Weights of a small mixture-of-experts language model, trained from scratch on English Wikipedia.
Size: 10 layers, width 128, vocabulary 8192, 17.2M parameters.
Experts: 32 xIELU neurons an expert, 6 picks a token.
Training: a variant of SOAP for the experts, 380M tokens.
Below are experts of layer 4 (counted from 0) of a mixture-of-experts language model. Rows are named router (the router's row for the expert), up (a neuron's input weights, with its number), down (a neuron's output weights, with its number) and show model dimensions 0-127. Each number is 128 + 24 x the weight over its row's rms, rounded and kept within 0 to 255. Numbers have three digits each.
Before each expert's rows: a language model's description of what the expert responds to. This comes from a sample of Wikipedia text that the model never trained on.

# expert 54
What it handles: Final pipe ending a table row, such as tennis scores or election results, plus closing parentheses and brackets.
router:122125108162118153105103115120081113092092123098134090121093096128154150106133102144122164110114171106143128167099124169153126077149114126140147158128155107094152100134117110102153166103129096120114093112155109119141137138142170119132174098157074105110167150083112133149143115152126136112146113160095129148125122112122097146134092135145155107117137150159136129140131125171171134164173
up0:117103140137139116095134160120142194120102158148122154159124144128093121113150092149115086158131114114184125131106112148126124066125151100126120143124126113110110094161117135122173099141106102129131134142130118125087057127138152082126177107139127158119146155145114103105132111104156152099153129073097134146130126125110135085147095123098114123129134180134150129130089134152110134169148
down0:092129106123167135079163125131168128074096150099146131092179124110165103111103165129172116113105151087116150109168125097106177147104129138135144121120096099141089138097118130092145145107133108149134127149137128107160134116191112153111133119117097135133113137110105139147128114094151140138097104123131104125141136142124145168123114144127128148072116139130121167139115073144182098128135
up1:155094115135104133101151109121114123120119153153144106122067111131144136139068157119135143162159132136132140124118174131178104124115143080157136123133160118112141139152115142145123142102099061134119125141095164122113160135116170150188114121168112076122154152158126126129135117131118065153132143141120148133126087159128123124102143131156089125128114139119114147143134068079120104114111
down1:119144128141125131142141120154186116131090156159161110140131131155143127120148207151082106155142138106108106140122155132122163139155134176099141135149115103138105091111111115108154111131141128166091111153133179103126122166163108139116136124159118098174181131134111119138132115118163142152136062167114152083160130110112113122115110150117140116093106127107150168139134136159110130158129
up2:175131139134140167117134084088130157111165115095123107126101121118107073142117129127118139103156138102104142123093147118135087101105068123122062157077136164114114101137153110128120144168149126122111067116136123146099104157140131116122150101141142124106148101090106170118117077138152162182118137135131109117118116144160109130104131114106107165100131112169112124147127139138154136141122
down2:120080129098135135159081122138105131137103128145134162103129124112154135094150142141111103110163120158111145175141107077097121145117130145128120136126159086139107131121092128155146142098097136164145145111132153179148131159111105092152129113101112123098089114128132117158175137120128105064089104135117095124108170126149132106108091106150181133103085128090153156100125109130123103102154
up3:132133129140071124108102105180100110077111110139138097166115115109125192099125160121142120159123125116125115129128149148172126093121152079154118116161160149110135115145120144147104138131138113138133148097139086137126121099100199174152153118153110074137141103130092120139100089111118084159129153142156144139143125126126133102145130139117145125062135155113126132144101130168145148117126
down3:148125120118091096144140164129162140132118121127119145092099095121139143147147134151094148115126105129112130161104130147105128110115161141131142138184107087127153110105105084107132182143069116124117126117111147151168125159159133107100149130164113097130155180134125165141086172084101143122134093122156117092130146111128110097104123117158187142134140085144129125124129155110093105171121
up4:151127111138135132108125107130156099129151178131142129143126094103165134145160073146126108120128128128110154111135128166155097142155161123076177115110136160131128095109148150134128125079120107116103125193138153137157109169074124146178145146145141131144132121124126135112126135129156091135093130147097175138118175103123129154092189137163123130139133131109103139120162123136165158110086
down4:132114128155133140086121119091147158097140129122134083130126169157141136101118117134144152106125133159120120120155149102123078109125088103128098112096140151152118136168174096095116145147137086171124126101110107108152131128140116121136079144064087151165111094158113122105113127116127197094137143139132104124123127139149112090166081097125081125140121100118137156134099114143131142098157
up5:152158145139124144086144090133097115166113108150117129110143132134123106108170129171151150171154137095133114152123116138130097152144123121144105135116168165133130114136123165131128136141151135096097116118112116174168126148140164125125157096161176123143102122161151189097125151146187111082180147150160130109123113099091126127109129113176082142115106149134125131106126091098130149103112
down5:154135100101160124127123159110082139095078103114109157107168099151083112141128143126158097122088110134135109126149131111128106103140122138137107079108157153162125122122149133130175109126169122141138179113166115109101147120131138128148121117064128086095130083091153120170123142141170111102125137137136150102117143121115133141129184126100105176134110165152115109145161153119144132096123
up6:144138102133101180106066164085146131094144146112149100123117115125154144117134154133156167141126109180101173100138089115128143171095122135128141155152126145131115162170102138139120116148134109097103117144155164128141107109116102103152151163130100111150168125106117122084125144153103096141104113130100131132134142114173124114130138127175177117129135170157090092113135139119180134134116
down6:133121131214111088105167168144122164113151136111112141169126147117140200128133092101107136149125130128123133160113136130100108150102102120093147142092138113144122090122135109119156182128118142106119119105114140105123142098095128121130134137127117117161112136120081131129132119143115120159139167147125131129206103088131119128119135085074109094154140139153157164107121128099117159140138
up7:130108092144100127122155122162131174120123161159123139118141095149171102118150136121128126158096078159126135143140116105168122126105107164176147156111140126073164157090167146121124104108134151154157129142141166190134162143120103115138132118169100165141126130125154117084137138129145132105138165148149138118125182105150151114168090119123123086122139081128108166131132109125122156145132
down7:137155158179112135141168113120117153134115116087153134122132118125131131155148133118161134123139110110093129078142123116086155131133126155134164189131117139121152133091105115117136132134092117118126070146130105124159097135132087116072094118153114162092133161099125162165120090113111134129173144129155140118158106074129106082122142133151140097153147090129128089158159122151134096092118

# expert 6
What it handles: Pipe separators after a name or label in tables such as sports career stats, plus semicolons and colons in lists.
router:124173098158129165141120100129090139147100146153099090111151161113077134132099109127140160130144128139179115169133107086097148084113148114129079142163156157109107145128114152110111067114117117132131114103095151160150144147143105117115143145090140125124137136166124171139108134141111146089176098055120141118132150124138124154138156154103151135103159145124130111117126125115131115166115
up0:109107131131179151147151145122106119147151126150122140109119126118121152111119110140079125138124152125128139160150146128160117093115101141124109133109131120143162080146192097111117099133150178167117184136144123093164137146139142159105129092066147164155169144108133136138157163143136144115096098155124090108091169119166094129168161102121129123142121117147100141106124130100151085130117
down0:121148136099149125120158144102129099129110125078150149115153130149166114114138147116083140125162131093103148144142135134155139096131134137073096093119149147130142100147174137091110166107097166153139130114101158110151148111133120144114160098087082124109138127157139127100123129185151155125133138159072152166151102107155180111141110130127140152119145131136086146170147146104172114123111
up1:147135155123120148107129126105124127110116121115134131153113147100127105161160139199123110158110142111147098114123170125116146135147120130163121120113110131171150176117126120094151109145164151172150116103155148101092140134127109140108109161112188090109096125182074121135097150146150170132173134142125112152135139165163135104167101115082119139111105130147163136131135098168121137108096
down1:150105099106109117121100115141097167140145141137106100139141154121102114151162174086112131120132102137156100138140144151096090119119136165101079167158150127144121142153149076150129116127136136149136146100133105169114115121131094126105087127120107162139110127105112129145158106130116089109103213110158112121106151086096122087089156142126112110127117117122087152135172092136120142111145
up2:159115147088152122122119121083120104102131096120125097145122120102111098108137140155156123104171165101103099126092117101159113108111107158129105164135181152151061118138124148146058166129151121116086128105113131129125128139140145151134136136110118144128103129117116133165133109108157115122152165152122171128086133140143152082109131125149140106090093150160068133100133105114123157135099
down2:129079120168128135135129103109168113146119148153150108143158139120149151158107121112147147127091137121159093123126125103158144115109139139124126154158132064145112127151091170113119118146102139136101101117084106133141128102109146157125185096094128165149145145134145138159128132139184149131189110108139138103117121143117120132157195169114110169108139117134135123160124109103141133186162
up3:084111158095140114132089155128111165132106207129137146143127110124177126126122129092131127067086120139151158164134134112141142097135118117164166138122096141143147105136082144136096129088123129149148153087114128130110099137166099122149146097138112134142148147144168085110128118116102142128154151097133112119110117142148110161161104099131132065139099129170145124154169120134133116105105
down3:173170126156172125115157108164133119097122155090117150142115151137125161097085137131142124131093099110138125086106138115096152139141124104152129157169122146148092138130118145130127121127151091110098106121125138123140106128158120154100114121118093146081128142102117137114127125163185154073092112140114133132130155146143121142160144117148083088127171116081142102191163137142107168125149
up4:096091134086136171099127131139120111147092108098102150141092142119080133157133109122123088143129132118105127131132137161151157137149121109155153138126140108159161144164150095101128175107157121142141114168137170117154096127113100116140153141125128162118112114120203146154106139173120121146153119180108108113099145143166136128106103111125163124089158122162140089118125107132168109081135
down4:129165118139121104102115172110101117162081134138132167157106100115144144114138151149145186102081161155127137156094151150107114133100133147127151107145121096147168089136121121105164157111121136114141134094140098113097147170116138125159155118120131166121130147116170151180127145167143150144168116149130085168115147129165124111089159113126140134125104136134100103117135145086095083146133
up5:139135068137151124120138158136128088180121064113108122154105155130121142138075126107106163156137094145141145199139164170147183124132098128117135137111123119154115140123158173116081120125098125131143120114106110129130077115140131154135078124109142124104106114124074140102170141132099129107153135120138146132097113133104105156129177118144126172126121138101113113109108131114113106114145
down5:132103125155165126109128156101104136170150145134158096129069122119176142080148121125109175092126147139099097134112143114092113141118147147138150149113112155139095149100131112154103113145165156133108134117140131122117187123109151107152154084134157070127157121094144126154124125121164143153156122102109112077116138097121095145092103115163125136150145090130108136156146075150108112133133
up6:105185092112124111108096123141141097135163079114067118113186139117127118100117101136129163118183107169125095136150084154103129161109111161121130124118129106118111145178125098096144106100126125167125128140113113101142133128144091100101141131112136111141108166169127145137100174144110110165151137125139158131101125147101121097106152141070136155133116138092143109143110163126117138115127
down6:128129149138172128143117094110131156091116120154157145113096126101109093122173152146123148121111149136114170153138102150089122104182142133108116082163140120153146135140107139142136125155137124160113103095152130163134104123129090112089138090156126116182118138119085132118117125127099107123119105131094068109157135080152152106144121118150110173123124136145186111103145114115196123113122
up7:097135105130131133153161078114157115135102160172156120150145118172103147125155103106130167136094129143140145143130170154105105161123182175129142110130123153163146075162088155150116108144125133113141161122124126127153131124125158136092153116123112133142117151130102094127154115103183100136163096068134116120138158148123190120149160118141112127122109130116158140118125150124112111116072
down7:070106140103110159173131129140122141088136163114091100082110164158157066161168124104164127103098161098105087128142156132158150108115114161130126142114128121185121148125136104126126075124121127130130136123138141133131175084128095110127115109135126132126130158131106135130165148124122088116121133086089148101133136150175105107126124097107132114151120136125133103104135104102164157166141

# expert 5
What it handles: Single digit tokens inside years, date ranges, scores and decimals, often in tables, such as 2021, 2–1, 0.000.
router:146114170105132113100146095084147103071135150122163131122125166089110136119134093142140089101095087114158147168152143104091095153169107132141105122140167102086111135141108114154112142114144121128102167115106140157118088142129142112135119106127074155118117119114125094094103165136135138107094129084157107122159139119121132145111150150134102101153154106121103167146093131124116135154174
up0:112125158148150132159172116068123121115103130122116157178149147126171137155129163153113086163159108104145136145111142110084131123145118134141124121091113072066143126147094125119146141116127107172126114096125156165104134104116111142112104136091147114104084125116182110161143154169148135120142106096164121114112131078092150120134125144158152106177127112133125139110127158122128136143131
down0:126106170128120105105096185141155129131131083130135128120094115115108119148112133117115131124106124110091182108125137122148171154106150128105154113091123106150146132104093105176091147127135125117126178116107139100131088163130115152098101125114122089104134146129131124129127111100123121109139144102083110131133163142175130095122145132144081138141155097054134168125139117091171119168163
up1:119138133131088131135131107151119121091138092144173092110132134148127117113141138134155157150131162159098159162097102118128145151110112116093161075163136137133122066133168147162090137143166114063123140129145143115107135132123109113074134097082123156111127110126127127124106149125124100114126157104159080113102091180093098109104114155108167135129107135126139126146105085130157141125125
down1:158110116134173155141092082134168143125149117169132079107129152137126120062083128153130102108159110141100143135118162095093110151118151156125125153162106108116108127136150153136137159159132088125136138137133132157105160169130157121087131104114126134104112133135125134093129192125144151097117147120120136121140050131107129143099114096132102136114159128087144080149109100127153122136129
up2:137140165128159138087094116117150150137125127081145111139112138155136144140141073125100097134135100170117079087127130097156103138137126103125164131140120116095156123125110153128122120092143147113131147132094098187140149084149097173135152141143118147141151105156093100134094178119130118141124129110188165137136156141143153122128152108147069109119160110146129151119144103176121149154122
down2:116118156164147113137140105119103136122134109105153090144133167121175131144169138120129143113129135135113129087130086117141176108090097109102191109107131105130172135151105105135085196131160154108126167146094122112102137172152130157085143108134146101165089130135106127149162122136129098128123138142154141103068156117146108122126129124128119119084120119106121141069109109130126116119107
up3:134135121117103183129127110159111133158082122113090132131096155125101189095123116164125070122135099145129157122135152173113137132156113112130132141129146110109152105126141103116111122118118141160123136114170136152082113145107140112155152127128119107130087088121147133093162135088123122094114153168156151125127112073142095152142097158125138091108087125124090080135123116122109167083105
down3:107139136076142145152134103098113119100145129136101098135152152158163117094151140107181111149100136168132122144134098132109155149156132138142165163151133132123106082112086134168140108104122126129118144160129106139172181166168113116127107133155158140132163137117110131146130131146109125163144114097136100105131148065150153131122147105100102133114092074086109072143136138130124126100153
up4:128113099123135157114128107108135161123121108157174182152162149144138119086115134155149157148149151128117091151114163127112154126153142103125129137159150129138149109138138110080128085086100100131138135138155143079146121138091097131141137090103131109132138121115103128112121118078124126132124115125166174137157115176126077164181109139137134122130133152134203140164139146109089139150107
down4:143147108099155133119132132134153113158127121157111107178147140136120124101127121116185168140145148119098108135088143180106122148152112107112130133157121157132122105127154088127107095135099119152143135128155120136109131111099095119104161092121146101108163120131131107103112093094172112159154144136112163130139131195114107150105111167097115115123127107148134059108112136058085146128144
up5:144091146166153154093112088116105140187116127103096135156116143070099120126109131142116166172117102060089122153119153109111131159130145103155110108137159110149149124145127145161099084129132110068115149100117136147135130107105102113122125121131119116124143146129126126150099145087115135125113146145108095177121147131108155088125111152120151124163152124140109132120122179129076115121168
down5:135140156151139114115135185122085148118091178112129128158119162133107121157127124120105108136129185082151123133149125162150152170130100105165145096116141121125082097136155145114111131134137148150148123107121149126085126136125115096142170095079147150099113118149142190105159153141094112109153134156118113140081116093155144139134158144151160115105142133148112132103115137142123115082081
up6:133077128138130141099155121140186119180131102158155178122133142117121105144156168131123091175127138107116134149092125176121097111084097160113137108123113083171130143114079139146129120129144121147119179085180100139085125103135115156149110109126120110128118125159143169103126121119146114080135108158135098168115114100125142149138134112112103114162121114113117112132150139087133154139131
down6:136074142138136155113081130087123129122141153162134114103131127116114127115200160125124148145060170112142123129104128147135130098122172144095137164128126140109148141116158110137136169136142112125125171119115094134126136163154138161100132137140116100094100128142127149128095100138089109135132124151148131099133169153105114142138165090099127142198105112071118157168121129097122122112130
up7:097138135139164120129147157101080098153089155122149152145078148076095132119131150116108136111128104116148105141146150129120134095154072105125105132190143166121139130107121119119120176131126096112105114121111123163116126125142147124167106097176117160144170122151085130119136136133177141120101145131124141126155075138128127126144098134123114167113189124178103149129160115140138153121154
down7:107129095148122111137102130138090103199152124122139142122177105077107109115128150082106168120126131132106119159122176150090136169099132089181146134121143121105136143130119123093148133151109102139197115143121136154106130132155164119131123101131111128166110145092112122096145110109155138110137135151165088117163132152108095139158114136107171136110162095108145127127175138103125115118120

# expert 40
What it handles: Digits in scores, times, ratios, populations and table figures, often after a colon, comma or dash, e.g. 3:12, 25,219.
router:103129167067102137161146116094153113105100107152149110117171156115135140093093087152145158128143140115088134169133130151148134123154125112116103094141149153158131100125106096083129119175097180109161171108100152110137135138129107122142140116143140101147116128118103153102103173103135136125090087120134109126111123133133136101116086124162097145093115109163124140140116176116135105106170
up0:152140147140184130137164168102113111169103116124094108158096161169127104151145117103148149086131110127082128144122113130153146158118102165150103115141134148115129163104139107083147172121101150140146114130128086125127175172107110091127123163095139144110113101109119135116142153135088144106146127152092110136100154127112139133134149149135143196127149074086130107127141127115110166137124
down0:181116139106146147112132162128118122086122137156108133117112104083174118150162159100095120102176178169117122145160110113090139157090144153153152180138095131147121120164147073115157117148134092144156134113135149104126154145116130111115140193133145120107141093113161157142136139085133146076146145123133144131118156147157136159111142144105147158138149139130130104109115121152142147123103
up1:143131080109109120111143086160083169152097132124137130096097124132109164150146102150093139153131124119083129154121150142144118137155143159126095157122150135131118071098115072145162111082076122133129119129164117076148131129115115107160124138103113092111155120156105161134096139151113137131165121138141139141146149133088123114133117139120068116170138150112122089150076108139134124155115
down1:147117119123078128114119116119131160113177135129141151102112125148137114072131091054138168114120112107121072136105106151127138165131124157094134132117168116094137103133095099153166146129099127140134136121130130105139160105095138138095161133148116154146110147120081130131138136187099156159177143158133154150157166130090124102100134125144120133103147129136123123139148109066136106149109
up2:110132158086137164154130146091141097093147100143128132106124153096098157122101109120147146127131123119097158129134109113143101104063097106144117054179166155133163156114151146125095098159118143098151139119106181140093112150111131088149109128145123121142125115124093094084122151116129107120106083122145125180134161121126117146137138103147146124123093142136133155121104125120158143086143
down2:127135118128109131104153143112121159112154128160188094124156110191136141096116098118149130146143100097131091132133124120110143107149171117105150146144093141186155121111140106111142117170124159149143144101103123125123105170151110111103130111138170131092138128111096150122164166083112121082118095130114131127121089122129119150094149119132102181118172120118149190138119129132167132125091
up3:118124134081076154131126124160111135125107185157132120121080135121153113151141113122146128156174120114083111131156158164114147160108112149103166135119151159084147135104110133063131126128131109126144126092145120175126144112113136138131132166179132188126101151129086165095109132121159146135171111122113123123111152110136165130129142114123079143134148142159148118108145078104109109128137
down3:081160135107172088136106134147150164140132095154131125155122137169117190077185133116124125122110139109132133195169170105125105124147121113113087161092098145114149107093133134156157133140116143115154143103119131094138141152110159146133159137143126103113134136125126100135137101148147133148164093106106082126122155136110144129110134138113130109109085108084139126135097169125145114135178
up4:123143154155122133086115134142161098131064113093149116101176151115159148095110110150105110152127141114130118135088156137123136111133098134114099154144107119134101139124110150098113108185098118149088166120115144095112133090126110133176107126094108089142124119107171122131036117141132137116107126153130127128144139127166107121132152145127088101111108108160141119109138168152142101091109
down4:160162132145127169090117137130084096115129163144126119119162143077106118128162109099142121113135130130107145144172157131123138099126145130133128116125142142115120116129158172149134145088150100180107135122159120090129122089120119122111122113145072150144141101114150110108107128162168137153106158108166121093122094106124143137131112158115152098088128163164182137134168126152191160132094
up5:087101101098151125148149102131129115188138138151066132116138126109136109097106103136142149068126129136097126145111102132141139144074137103110145105111146110160118166137114106122144135121083133151118144130151124133171121134167130166088153087188153103152132153138119128184145141103124101119134135134165092124122119143140102106127073124133151154118142114131135132135184138149126163153160
down5:141140101139191087113138160134171113200138158113121141155108132112099105091134115132150107115112112104120130142071154167118127123117115105113119106130088149126163097149129095138107142131138145131177149129160107128186162130144128123156132172107088110088083147165156110123128117094117149151132134132125137135156128141126149105106120143130076153148140131148106160153128141084116145100109
up6:126117113099136133118102095150127144157123145132142144123142151138159163135099072139115108113166150141146096110137126120139134112107087161102151135158102122108155133144098100187122138121129133145120141120103112122114132140158165169129144141127131148137120115134141097202130138111129135145075097137142140129098142112115158156120173123127075115109063120088080137118179177134114156090132
down6:141125167122162129141119147124125133088122143140124098154108125116091070163137084119109126154130109149124125138093108172139164139151138173150122165123100116104105141142127161142124125082137107148105150127129164129142075118142112180089128117128117137114140109124166138150166122108111097138055130116146172131127148139119138146184179153115174129166136128172111120111146120131109133100123
up7:127119125038158112150135162107138101135115173118134105136152091108126102089084143160103166124134094110108169106109110121149158135119152126130096087132129116122144107129126114062088119153143155141098161097147135139125160167128109111122103132114156146152163121153090153163119125125073116104110117127143104142142111137127128149127118104124101155111122148174124140107145160108139124171143
down7:157192154143128153114152101148179094103138071147133147154076162135105149125111101114158174146166124111146165123134145119123132104100133121079120101143164093100179134167139125121145128133132104128182122107135122114148100112146095104129166092131153133149098116158133164096115128109090114128104143158133153150162128139122110139124129101143126139140140155151170100156133142139155116146140

# expert 31
What it handles: The digit 0, and sometimes 5 or 1, inside coordinates, decimals, scores and statistics tables, such as 47.000°N and race-result columns.
router:137157106103113144130129082135163124091095121102110086146094096141153133090123110100091151089097139117161108131124127155092150150127125149115108133140147104127145115126119115122152099166095154152144165167170134119119086150100131088118153161135135100120112118095099107169105133137122105086100155086152155128126166124125147178126158123152114137111112140123101120137084163092092113163111
up0:100119142110147150154120102069122118153088098125094132126129114103131134135117109130173142167102145150137158106176115125088143158105136156107136094135086136104184134165140142088081147171147120120145120119116140094118103120102107121117150128126144076109102087150128065128133146099139092093126140147133135110068112122126151145143130132148153112127103123185122116125106109152127119109148
down0:142137126107101150107103091111142144134115138140095138142131097123147136143152144139105124142080092110124105125132119130144138087164172139124088102137121126087193127114098108116167132162062139106114143159128137153154111158157107120092122159145140104098099110169136146130120078120113134112150106119119123129194109085149111128107148105141105128158110136146094181116123105159108161100124
up1:159146139113141162121071142166140172133068135137092117146090115131116145128151134118109157104136114131098105103129125132123160099124165125147094145139121111124135121146126095116143140104128128163134132135163137142163157121105155122154150122160127154063101107109094130121112111102174103131128107087146128133124120118121149099193126158150087099132094118132101104097144058124094119144158
down1:143171145138114137174113181137130125130128129130124129185165137151099128111093160086148116157103165152114123176142148125129105091163125106141115109176136150114120107114111107115131131111129137128093157128156108139165116150127111164140105134105149120145087116159134101130085101086129119101164123156147128111108139069171163123157168135132096122130110100106146133112123084150141113122179
up2:124138158076130126151107124132118091102134093093098113166155110171184109088089117109103137126111084121129171119133116099148123135119120151149099134149136126096138143149113106098120141165129111175167173098105151111129144133129121168112116118126145119159080131115110057101162154138098115111156130146095127128098147149114171120111097165142141134136103129120122086142094155120141119129116
down2:103143131115143118090124156099128118106133149154159103112128139093111095152119132103088116133116134124148118137171156149071118108134102137072107119163142103142151144133095118140099128154117153128157145138142143125137136110141113122119146090113097064091127108101155167109121104149106099149100164157062156106115133134128081145076162115141147146148121084169160135139160134132137110105140
up3:122139178129150168084106110110158176134111152155132118124173122142116098106132142123138128096103099168097144136132103148158172132122109118095098134149113138153158173148148117108099134148087161158148151098139096134099115131174164129140143110176115092127142174135143144116072104124104100119100112122127152140139114144137115154172140168136124123142095112167151143140132141169148106112147
down3:139180118083102113110148136113164075104119125117099108122157125108071155120131113149125108137140158144103150131118116097125103100164112148118105130141090108090137104103128127121156143171163088130101171127128143170121079135101116105116076097092116084131132110111147150124111092112104063129114149144104095117128159131145144162124125179111129152144149154128130134129114135162114116129109
up4:154118128139119148122107134110139153142132111168138152149124126104150127133172060111101135155140172130152150165135144083107083148136147121150132133141134118110116127132139123113169126113143185116126119162183136127082114137090120136154178090117146161155122180107114120103126139156095122110110141152129148157123173151104166144139158165154151119120149144075143138102085120141138155141150
down4:138070138160128158101129129143131119142143156089169137133139108114138123122148200171090146111140114134125127122100130075072104141149130121134124125131162085135128120117140137146116121111140116144120162137139113150139133091100162123114110150154093148082092119152133148161153168163106120155098147138098115114155150139098135139116140116107105133149186107146087130145159144102158107071105
up5:140155134114135128117129105112121124115139092146163125152084173118138141123080137110154145137139151109139118137158129135147114070118088073093097123201124093117113078103142137119105202134099172114093128077135107116115133128107149180149117122153118140137138130143138141105148098077118132118121119138157117108119147094152148144115139151114147134121161111090111145113114119154159150140110
down5:126152127130077121138089139107105158135127106119131126132130095141149112130135168139096111116138154127127136096180139103162100084142121128138143117144157166128146113121138110137115125088096148131133125123143207137079128192133147154167150136141116142127051109121169120159139096106094118144154113178131126149144138083113164134134140114140193150144120125129133132109130136116132129100156
up6:101098145105111117101130118091121117120109141117132130138081181118116099081142125116107146144131140120116142168162156122140110153141174120140150121138133111104106116131151169170075165137087094097141099103107130155155128119111102166147125137101122082134141173123140085138097086101112110132179111109137128117153149128144160091104111113124106139110146102140146095120145106062120099110120
down6:125170146162185167073150102106144137142126101069136124168138136117146131107180108106124134169125130093158149175129117157104143176132123092132088177124169132163127142123135130128140124099081122152153170100137125141103126133081125109165135118152124146145123129099159110133117163136134164106115096126120130124112122137166142094092145108108122117144140105116141136141100154119148106151102
up7:140100092108185145130118114136108131095132106137170096126201131150143117066157099145088125106104113099134137113108135137126164092148126122156129149147117098158195124114122117135131072076155113139129132138124140137142136139116133134144121108111146084162104137083111128103132139108119068159131136135124138156138176077132133114139127146170128099111131135119147105103121157129147148143134
down7:108151167129118162124155138082145124138113114094119137117150126203111151137107130093149121143111138159142146129123145150139141113126133146146103108185117112147123086175089135084148110120145132119154131162162132148158141115140158127118095115112106125118126140127092121130112159152143079097099129153113167060178094159112140174172133123137128132143165112128133142099128127109115097093119

# expert 20
What it handles: Periods ending sentences or abbreviations like e.g., i.e., a.k.a., Jr., plus decimal points, colons, semicolons, question and exclamation marks.
router:130151111124141169160089096133100093143096138146114116114125101145128170096158164105154098123144116131096136160097110162100129130131125105091137105140159097115155143131096109155116182160151150170085150114105132121117109129118098185086117121155140099108152107138125074136115148162116126153147140156110161133131116127108141107124135159140114141110159084109147131108159132096118117107189
up0:113138149133169114169109152116120100136149119092128108153130132119154146071135136093097161151129162108090138144113131148117161150143150155114150156154126137140137178124133178151091125142155129159136162132092102159150107098170117145137121152162115076177157066171167120156120156104127110094128115150153108126135124152150113136114098148107139109138122144124138117123125162138124097081110
down0:149133179159165145115131170140107164099160144107144122124104116101084121119134127106136142134145138142160113141128141155094089124107146092141167159121101138126146137126068109123116123178132153114127131123149150148135171124145136192172113145186146162103154131100120133118082133119124113126155160120190121115179133106111154127121119109102125168146118134087136133134147139135155095105112
up1:111113125099115150125104130065107108201168139147056161159136131143127099132123125103143155143139130174104175122077112156150132105109153121106135156123119144098173141136114190108095123124133100103120163119092166157126106157115115099117155128150112130121119102139137148093144113156084115158134117106116130152167112116112124114148132128135134128135123122161123141121129144127170138080132
down1:178140149163182182140161117154141094122100084142133117159115165149170135120143146157160147136133122129115104167106146123124151101092158142131110154131120113118116120140107097171131155130110124134122102093098129138127152100119146135088092147122134116123114141145101170174129099108085132120130104127108145134137087147167147130134106105082141094120128133093153178129106143115095105088163
up2:148117117119139142115098140145168145141113089112165133134184108124142068115126137161136174152124161103115139122130136064116152119097111138126144114153130148152144129139120133143126136137129119173114138164099148101108102135089111138134127095195136126126084094134130128122142148137143148105122131129140100115123124119175164081104089079114185163143127127139147143096144122152069103133154
down2:108119090124088150116176085114171091125110159108130136126090140110156148087140149096127145137122099149111115149138126126178119086126118113118140151141139154125099160146076131097103075118129146136107172119135142115136181172119141151059117100105118103137148170100126138112116140139129117089159114137147118121129116111103095120139110167128122108113108139110094122109103087091112154143144
up3:124124126080139111185175148097129119099137174175135118123135157167105118166160104119125140187144129125118144105155118139110118147115116107147133130076178109111122135131098137117100121122133166090075149121065157110166108096118134149141137139120118117121158094136142125134138124127139103151086129147191131133091099131114168134132133118113108149120146098132097095131135154100159123109123
down3:124127076125084132132115108158095138174121165113141101101140145127095126112101103112138124142123114130125112102099104140142173136113108173125136106144100118116133167097112145093173097123139107132163119190166132120152162082110144128144110165153154145116106164153129156158100112095093150087154094147119134111126185127122109122120154119124144150178096113139107113127151145159105150112143
up4:123120126102100133137140146100142114153080120117161157175138158132111124135128111163141128147128110129137109164140165183157104149159149160125162144125127149094116122161129114090119138133177079181136145133119103103131085126132148150119155108168140147124151130146114193098141136103150172123110098146098106130113159137128131099138140154181137137166155096145159122159143128082119112101115
down4:088167155100153099144111155106130143128101137168128125168133098143096136107129101150171126127078111129117142164150165109116125101139126130179131134108112142097111088152132121101082121149150088111117132136128118173137116139104129139134148096136135106152108102151183164137126111117159145184130099114163113117132128074131145143113153139150093171134115100182092118131140133096106116101120
up5:122082126105166150101136093106099180074144198088117127126100140103107154126109149132097116124110105142118128174135119113140154130174102130090138116114129127128109106154133146140125141135102128167132158111152110098134096146119129126144125173126122169125102137107145128159138156129121118093136144115102180129078129108146117148127155158074131126144110123133075126118114079082096136109124
down5:149111178103125094142111140131111092094107133163075146143110151128107141141143116090143152122147172149150138151142128110085109136153077134110144093120163135173134205125126103119163109133143172117128150121122117158127104123143124066137175117101158138134131119113144146121145153125162184136148111130112133077165122116126081084119139120134114122121137106115112148112135120138137088110124
up6:163152146120077167106120154104144122184150120134166135100151176142124156137129113138105183147148119111131127082113124156104121137125116145136124112169126151142143134120083107087139136126104126149101137100146162158139169145129138096155119105099124144151111159107103131120123121136149174158141092094124069119128143159123107149142113167178112141153101160101095137113123123134112070125137
down6:152152115147153084137114159137119105098133114150133137139132139086142143103100138159128108115160118093123078158109107105140150157142086121147155126112110117120136155143107119098152149095171131118164142158138101094146127172118127137150113089121172149150149118157115127154118131109164049136134156156137169106130128107128140078124101114114104074097138118099112138112137109083088128100144
up7:114151161136151110183147106122130141170137107113126149133158109158131135125134158119139113098143094156150120115117107111098079138090098096162112154172154141152114109102155090165080081163159122150133144119133106170118174139100125097150096117124131107126158116107135158107144131109136117101115100136172169129081127156116142101128134142105084113125151092142118119098113169161114134123112
down7:164115106147146142085126103113106147130141172111137096161150148117135093132113150088136112143117097134127172075142175126128164099126137098130163148110118138092138096130152101118112164139138132122131145130149150110109112139111115180096158094137132146166130156131106093114099124158082137154116136096084073122132166090118155176110114084138156117098138114140152116106168127142119117145132